Weights of a small mixture-of-experts language model, trained from scratch on English Wikipedia.
Experts: 256 experts in each of 4 layers, 96 SwiGLU neurons an expert, a softmax router, a shared expert of 128 neurons.
Below are experts of layer 4 (counted from 0) of a mixture-of-experts language model. Rows are named router (the router's row for the expert) and show model dimensions 0-255. Each number is 128 + 32 x the weight over its row's rms, rounded and kept within 0 to 255. Numbers have three digits each.
After each expert's rows: "comes after" lists some tokens at least twice as common just before its tokens as in all text. This comes from a sample of Wikipedia text that the model never trained on. Tokens count by the router's weight.

# expert 153
router:080158168177163073150159134188098137136091169096100178117086079073136104091105187130179146061143130085125123162088129181165149109123123139163147156123116190118045112087111154074135089153132118108104165132100138138097137168155070152126070122120165155164131099073174129094139098191185077066129146093098156089126123191117162148128096125089184136108110126143120173127093141156114112067158137110157134122098127097137127159162113128164120096069108184133124155157195140171149101148080075098204147106116192139138083115132168086095152158129086166206109118139089139102139150091134131136147096140137124164194148160185110142127145181158147158122149113133097161116098095133144170141105136126150172160150140166119169167132188129152153123138121097142114081142125077082144103074142183
comes after: ",", "s", " well", "ing", ")", "ation"

# expert 137
router:131102144133131061072094133109149100124140084114119082094155147110128184152130148126089118131139165160122153141164152089122094164144105138164077091184095168063120185099135128110093158178166082119144149147146108086096118107138181145112120133107112124126190196150126153127149090101153106149176128098168127154114140073164168128134133166156080100128095102062111091155116123141114124120143096125091074177155114170101060100070161154074102110181136132082093140116137151163130084187128152141130163135074115099093131114198149193152104121111168115135102158131075099095126135149147164104148182154135126065106110138083166130108155131186171094176101091167122163162153128152132166159168040113064150131095091131183097104171105158133113087110159170098185107149206125074143108154191087
comes after: " |", ";", " P", " G", " App", " Go"

# expert 255
router:107081102185137115145172134072120160153162109186170135160101190077181139133150101157087134146125097155124161101172113169136139159108107107154136087182146099159114113073111083143100119192166149143066154159155163106151094138063157137111173178195093118155133161076096144158131150125101138124210068132100079125121176081152139146147128108139129130142118134170117105118109076114111144168168080165155147101152132150130130134173100134117158134095181085131095110132118139186123091149135088114130155120076111100114105108194098184087100175120134103134145170103164158112152104090109163165112140164091169141100095166117159085097075111080116156163163165077094133183106094157148124174128171153073067137116132116097144091158113116097062123118188091108132197094095063118130067127182154
comes after: " ", " (", "–", "===", "In", " ===\n\n"

# expert 236
router:089099178097151098171146170181096154212090126109107126191117183192119103110134148166128184123142097105115103117115144112173098143097153168110159123162174110112129128147143145119159108127171117167071153166140094113144140115133159141090110164187149095188105104130084108131161139146122100175167065068082158121141170068141170121153114136140065113091107174137093172080138124165075120111171165109159104160124117117077113173095107124116098094095125125088122157144148156152132120080178062129100120142114132121158097111189139119128121099090110102136104117087061114109120154104136100135108131183153195106130152091113174146096124157073114139122158089140075173137115147179163147166123207141097135202157131151113136077126105104146144114119113108148083050116177144044166040114162151
comes after: ",", "s", "es", "ers", ")", "ing"

# expert 218
router:102144177190138072078138132138135168165187138165169134180126158114117137145142110168098137113090060167120127081102094145174156146104110108130137066151111143145169089136095074147105141202155170133099124138108140177165118150133118135083144181156113124119121170096107149179093139097182110134114078157128073126158110098088129132156102137156116127158128159133100097100059141132146127151150106141148158161148158162100131128156102125135192183106220111120133137128117165128122148095092134100129166099117139141113131103139096124127088184137105145085111133105100133098177119083090155161094081117158139056090210195130163092109082065087088181146131147080080121134114066144116057172072161132120083112087113106053120091119144079157082123095083105151112168172107065127134095161160173
comes after: " ", " (", " in", ",", "–", "In"

# expert 86
router:101134119075126167126189154154134130067150147071091157119125106166122079147117174157113150179130121098114091119112166089124094180119113201065152076114136096137114162098119128122083180091124176160141055111129130129129123160198129141150130125087139092145151120093134131174094175130111185135144104130129092127120152093126096109154152141126181132110143184056164166178132138074211107136188139109167141101158147168155137182139116199073068101138104084100079154129105162091084183093163129132160097075101125142073173098139112150114154134083133076159095160129160144143137084126064120120124159173131157187119142115134087093133092077135155180145071152099147056158138134147118141145122142162154131121119075105118071104112133136140174114184138082141162158157122152090128109047162086
comes after: "z", "k", "j", "á", "ö", "s"

# expert 147
router:097161180075096093139123160127147092102108100199166116097169137068185115107137191143154143062140149172042074115064091167118136152160124136119183113085100096174160144179062152156150142073124195121080111171154150060081065117133142095125156126132160087133119101065148129181147154068149140181099163128101113153118129189157112104182123153107131108120161080096119144123143078114125093106112116138122163159122078117126079150165138138065119109193124068126091115167102098117178116081135153117204103089166157104113154136090145101073116108116157089120132188117141095090133119144122151135138132155167109152135185128136102111127129103186128127160084070145119146124141074138175116134138177129088152127155148158122104064140123180162114122116141174165116179141109178160112125109115101
comes after: "h", "ad", "d", "ah", "k", "l"

# expert 109
router:116113147098085132109083128168115141145107115153117125195118099095155144053124144115132121075140118186179148180128043181151157092194114090151116106112042177171090150122173168135099059181117157118212151106130123160106102090135115121111102116196128129123082065150082131125099114055105177122070161116138135167184146133119179120122117164143173141112149147104106103149139138197151137153167099141145101215133159082104095151114140165177121104103139168104059104109098132138141148189153134162140164086104123140120162107100122132156106106147073138068081126163130067159108071094131128174183115131140156110137095110134121118089164136147154113113120111142135126135173108125109131103130080110194100086160115134128138080164115087095070105137142146092099187189116151170108165126128098
comes after: " the", " a", " Green", " of", " and", "'s"

# expert 71
router:135196096193189152090178135129166162152150149173146110169129180126150164169139106160106166134113134102104104130193048106094096147111038136169150115187143109155150148168167148122127093187177124163113100113137127118092141149153121132059076125186113104182108173117077150129071102102157100145158123147116081125112154110136059119145156121148113089130143155100097070109108165167165126115174185110128087149144121115098093179109142103119166141086148124118131097110098156165111166138090130131189148117107142126154194168164116131094102180110141097087140165120122140100130135095073123137160156117123138080089144114129160206101140170158062173140094113080124115159125155109119105140130082119113119130096107083144107073110129058163094112152115115161176119147194079091202163113194156
comes after: " |", " ", " −", ";", " +", " ."

# expert 117
router:119139151121116103063149154106095144074154104138094143163125074100156121151116076095102182163110102095150120151165167135189094201083126112201151112156164106156121137119122154114147071119127177101187158108141152124119128093084154107163052116146169198163129154157092131117059131110106154104131079093187139158102139169083085158092100092103170088159124083167087060135141154121096137156147172123141121079073135087189119128185124077152168079075098110121144140134130157113117129106156116121182145140090177132136208070145106068150160141112171142134090147153084129107109115116118134108129078143153127092160126136163137174171143057117103110113070095105084132138147166080104132089136145104124139180162084062077116140097146143109137125159142153173096091073134182099130112125073138
comes after: ")", "1", "0", "2", "%", "\""

# expert 216
router:134107079149158121058151154117129110090204093122081155131083093093149152118140110109105163141116128163178153141185147143121091174097066082146146148160142097123136150113127119147162089127122172084142197126105176135105147102061131120104058148085138173143179181153156110113077107134112118079140128104231162110132133132112135154099102115109172099179164092123097055147146120087118106137134157128154166095078128148150155089221165123138160114112116176113146153114144120170157092125139133160196152153083181136161144123188081075150184111129119100157071168156096143105132115137117148090143150104122100120173103117161133154200134082189129114166097104114110116131167158046056138069100144071129142163163119117114110162159197155107100102154155152155115140088113109107108127156158136
comes after: " |\n", "\n", ")", " Party", "|---|\n", ")\n"

# expert 78
router:176141110083133124156193160118136106070117114160120157121172111186114126094104076163104125107131200102144095126060136083133065159214132141096137148159062102112115164107165143123140152123166144102124091093122113121106141124121171082187153137150110156105078114152112124083113097171125183090119144135086118135117088123151133031189139101086097114140141142104179175157167138130139157173156078153150151122118115143208122116099159089126099142144105170084168182122140106147151136104179137150135107146185112093121123134163125108123101089147137122123191189143115068116070148163172149097139163150168091136155138157223111119116107149205119185146127132107128088119178189104148087137114096199119140171121113110089125177108127139154137135111119111195167095085110150148058159165109150
comes after: "le", "e", " Le", "a", "el", "re"

# expert 88
router:153097196131109161056085074122091137104155126186091067078189117088185092128068132136076082115107085212147092129148074112165174079157121082114151167084145169149118121170168115137100157126126136115152170105118126131148090107131116124137100134143070099152150146093135120156131131062105072087118137088106173152128146116058187144155158155162138117107179084115104101112063150134117111146082107135101087159127123142159114116081141099113188145102164173127106083124161118122136176195152103174131110092145139131119183141102096163122159173138099073066117093144144101164146051130132161139124104155129111122094180156159148142134104096180122112083133136160161140115117111118154096099081142163187087101130141165142107084210106091080073121125148089166164128115153104116104147190104149
comes after: " in", " of", " a", " the", " to", " his"

# expert 252
router:127127176136099112081107112123203157140097112114103149189147163188105166123118145112143108111126131127115088121094086103149089209129135056153157086124153072131181148116201092085118070111161158158141192095152185145138103096056145127069139114189100114214096147096099149160151103124153082179089089136131143125130093105110087138172122083139130127122085155150040178073120124118126152125147081085153081105091176153153067157099073090118135125131092103136077103135120154124113123113068101154107127148091160109154102153103129120190155161119160084117191109130099108162153123144036096131113121138194150119099083112099155106110065112113109099081143087113080134117159089127155141088173103174140137184119118180110111113107132149163139092103160156105154117131131144094158142113150104
comes after: " the", " A", " a", " of", " in", " The"

# expert 211
router:160117152074146134093102154156147121100112108131159133096113106159094133127123130093158148077149104125139063104099107096121176141158143148059156087163144088153097173096113142111146080049087175129164083107167145102153159153090154109161149126082210107120108099069117129151155171125078098147154137147136069161154167121127130149181180130171179137144112089117175047153147098089184079097161160126126097153152133146050092162175120099101095156122135110127061152120096160147105132130166132144109084106172159110116176095101113160075113137057173097148087074165133157142070109151114115177204176153124174153105164093126143082094136121172165112144105170124139117170156116127164132128127122177118128042096112142181109117135161139133137127117181107115158177099138173118179132057107132
comes after: " K", "ak", "k", " Y", "ok", "K"

# expert 228
router:111195101092193126077105163162162141176173095147072106174194098113122121164130107120066150145106077155084109072120115122191076110148098175170120110160160110164134150167122105151115160133166170089126142098140142156140148100102147131140087121082174097183121163089109147144108160080138140077101109115202148113148154106146150073109166129175099143168109116111129137125133091121109173140137127099139052137131128094090105130133133076147107142118167083065053139129118142129107120078080083203112060073105224153117175131170112090127108133101115135091142123138135127118130169141146165164151143085141156174144151111178184176127152162121020183130113148115138125126101154093108084180144088159124160136108131127141098130134103130119113149169142105092194141131158084097161087082144152
comes after: " |", " ", "0", ";", "1", "2"

# expert 74
router:099081173079141123169124173154113164202094115106130128181130187182110100121153129167110174150151109118116098112151134111161103140093164172119167114172169097124150143140140148127158131120164124172081150182157084100164156092115183138106133141184130082161109106143073124127162136134101126192175072094086162113153184042158167136154117131140063136082106169140090164073157119160080132143157151110150104152135119124088123165080110120113099099104109100088138139120134166137130132094181083128071117166134113095161108100176135123129127089089119098110109130082074114124116165108151096125095121191143208098109141084101161130092124131070121124138169102141072178139131151183152144168130196130087139192155135149119120061110088101149134111123124117140078054122167174053147046133162131
comes after: " ", "19", "18", "10", "15", " —;"

# expert 130
router:079128101099142135102123128080092132165132098174136148164081087213058126112140144176114146163140154105118113130142152111129089147157093102108135138190144090117162128124087163085068150173064152132118138170141140106163122078125183167139150114162131193117065158138057113164148120054167051105124080122165120124142182086147114151108117140168172134170168143058083141137170171180064116128101184104137162093115151140124136122120110123150130194131122109064181142109118134133104142077109112102114155144123184126171117160201091158099116080089160086137107115090121166118081133082134096164108150159104179152124145098178153138122082152116131176134149136140092136157182158150156149109097143117130168189147134175131106142085093079090126069138108136103076150165106080095115090075146157
comes after: "\n", ")\n", "|", " ", ".\n", "\"\n"

# expert 237
router:116186128099125064064110167123142108104225090155094154098192060122134141122139115106115188147130151103104103094190145107138098172116094127182133098135131113148094158125075140154188078095181153109194145160144134140104153079095132137051153147108174169178200174162147114097096122137110153066108152098140186114127146130113145111075119088131137159167128080119138084135117165145132145140158113151147128188097123092101098076172196106146157129105142145071171124096111149199185114155088129185140131069076164120120112131168112077144165144106165169142073162179119150074121121121162162092131137099162102110180101128153141167148141115130108137167091072142119144104121149105097148159136127163125103129179123140132103172113174166148142068165148161156167135086147103123106080132138181
comes after: " ", ")", "0", "%", "1", " —"

# expert 192
router:104085170082143125167122172152109163203093114109129121183130185184108100124154133162114170151149100119113095109154134110162103142089164169117166117175167095122154139138145149131162137116164120173082148180160081100161154095119182139106129140180131084164108107148074122127161137135100125193173067092088161112154181042154163134156118129137065138085103172139093167073156119155081130145157158110150103157136123128093124166080110125118097099110105101087138139120135163139131132092183085125072121167128113098162108104181133125126124088089119096111112129081070112125120162105151096125091119192134204096108140080097158130094122130069116124140170104141071179146129155182154146165129196129086139191150134145123117060113093097152132112123120118143076058124176174055148044132158139
comes after: " |", ",", "19", ":", "20", "_"

# expert 194
router:123128132085135084087080138087099091082130114159106139125174126074106122121150111158107115147141119143152157178141198121103160116136143142112080120112142126177177128134129159096056100096099162130145158089136142116071144151122121168152163118115104104090165148083104148167109134071105066116074102088114185224068169113114150126161119165143163119095082148087091145164096120160102088157097075135145101088104171129106164120096092165075160154179120122182103189089121137084124147065134096103133172090097162115120109144145116048172083130151081103117088088177194131160098108095167183198107149179178164147092146137132152142109089173137153103100131088111125124171117161131156141105154126124166123166132172123115151092113146098128092075086101129110111134092075146218078141103118094
comes after: ".\n\n", ".", " \"", "\n\n", " (", "==\n"

# expert 173
router:149123135141111163094135139125186128145103138162092093173143086101155142137109152092125131188119108167161137135186136095093124129148063176172105146104116150109165186129144082080071170207115165098106179121151102115127135119101135122141068105144114154110152183089067081178127139132131126092175171170179175145126113074142155114145181110163150121147163089054078084126122127206132149091092078114095101125121154122099102151092207178119065110148096140095098109128119128159173134163142141153134129132128194120114150149195087164173141118120106112047156103142196099162083157125141111144135102154117098155125091155136118185120112126168137091125139095155179165177132169122104148112182092121158158063135099127173098106192102124072134095122108123111158106177184059117123109158139105
comes after: "-", " |", "|", " Time", ";", " •"

# expert 72
router:082127189124110110132152154084090184203099098147169134192096150155149125117172154175152218128121114105145109062129123181160094144100115148138140100169159093130154150090127132164142072149132136151047175167133072146148135101105160150113139181202162108125131144127107135142139165169092147142228033150112102079101124064149166098129108138169096096156141158157082107100121107166080155156146101088159083152146087151080113191153126122130129139100154120101144146137139159147177115109150085117123144139122130110143086110175119159107099166086088137118102166076104128130126141072108126145083116157085167072091096125125202104083113148096101134109171141122077149158145126158160123165089191130081108153127087136109132110154078112113100073134161107120105143100118090096115056173145158
comes after: " ", " (", "–", "===", " [", "\"\n"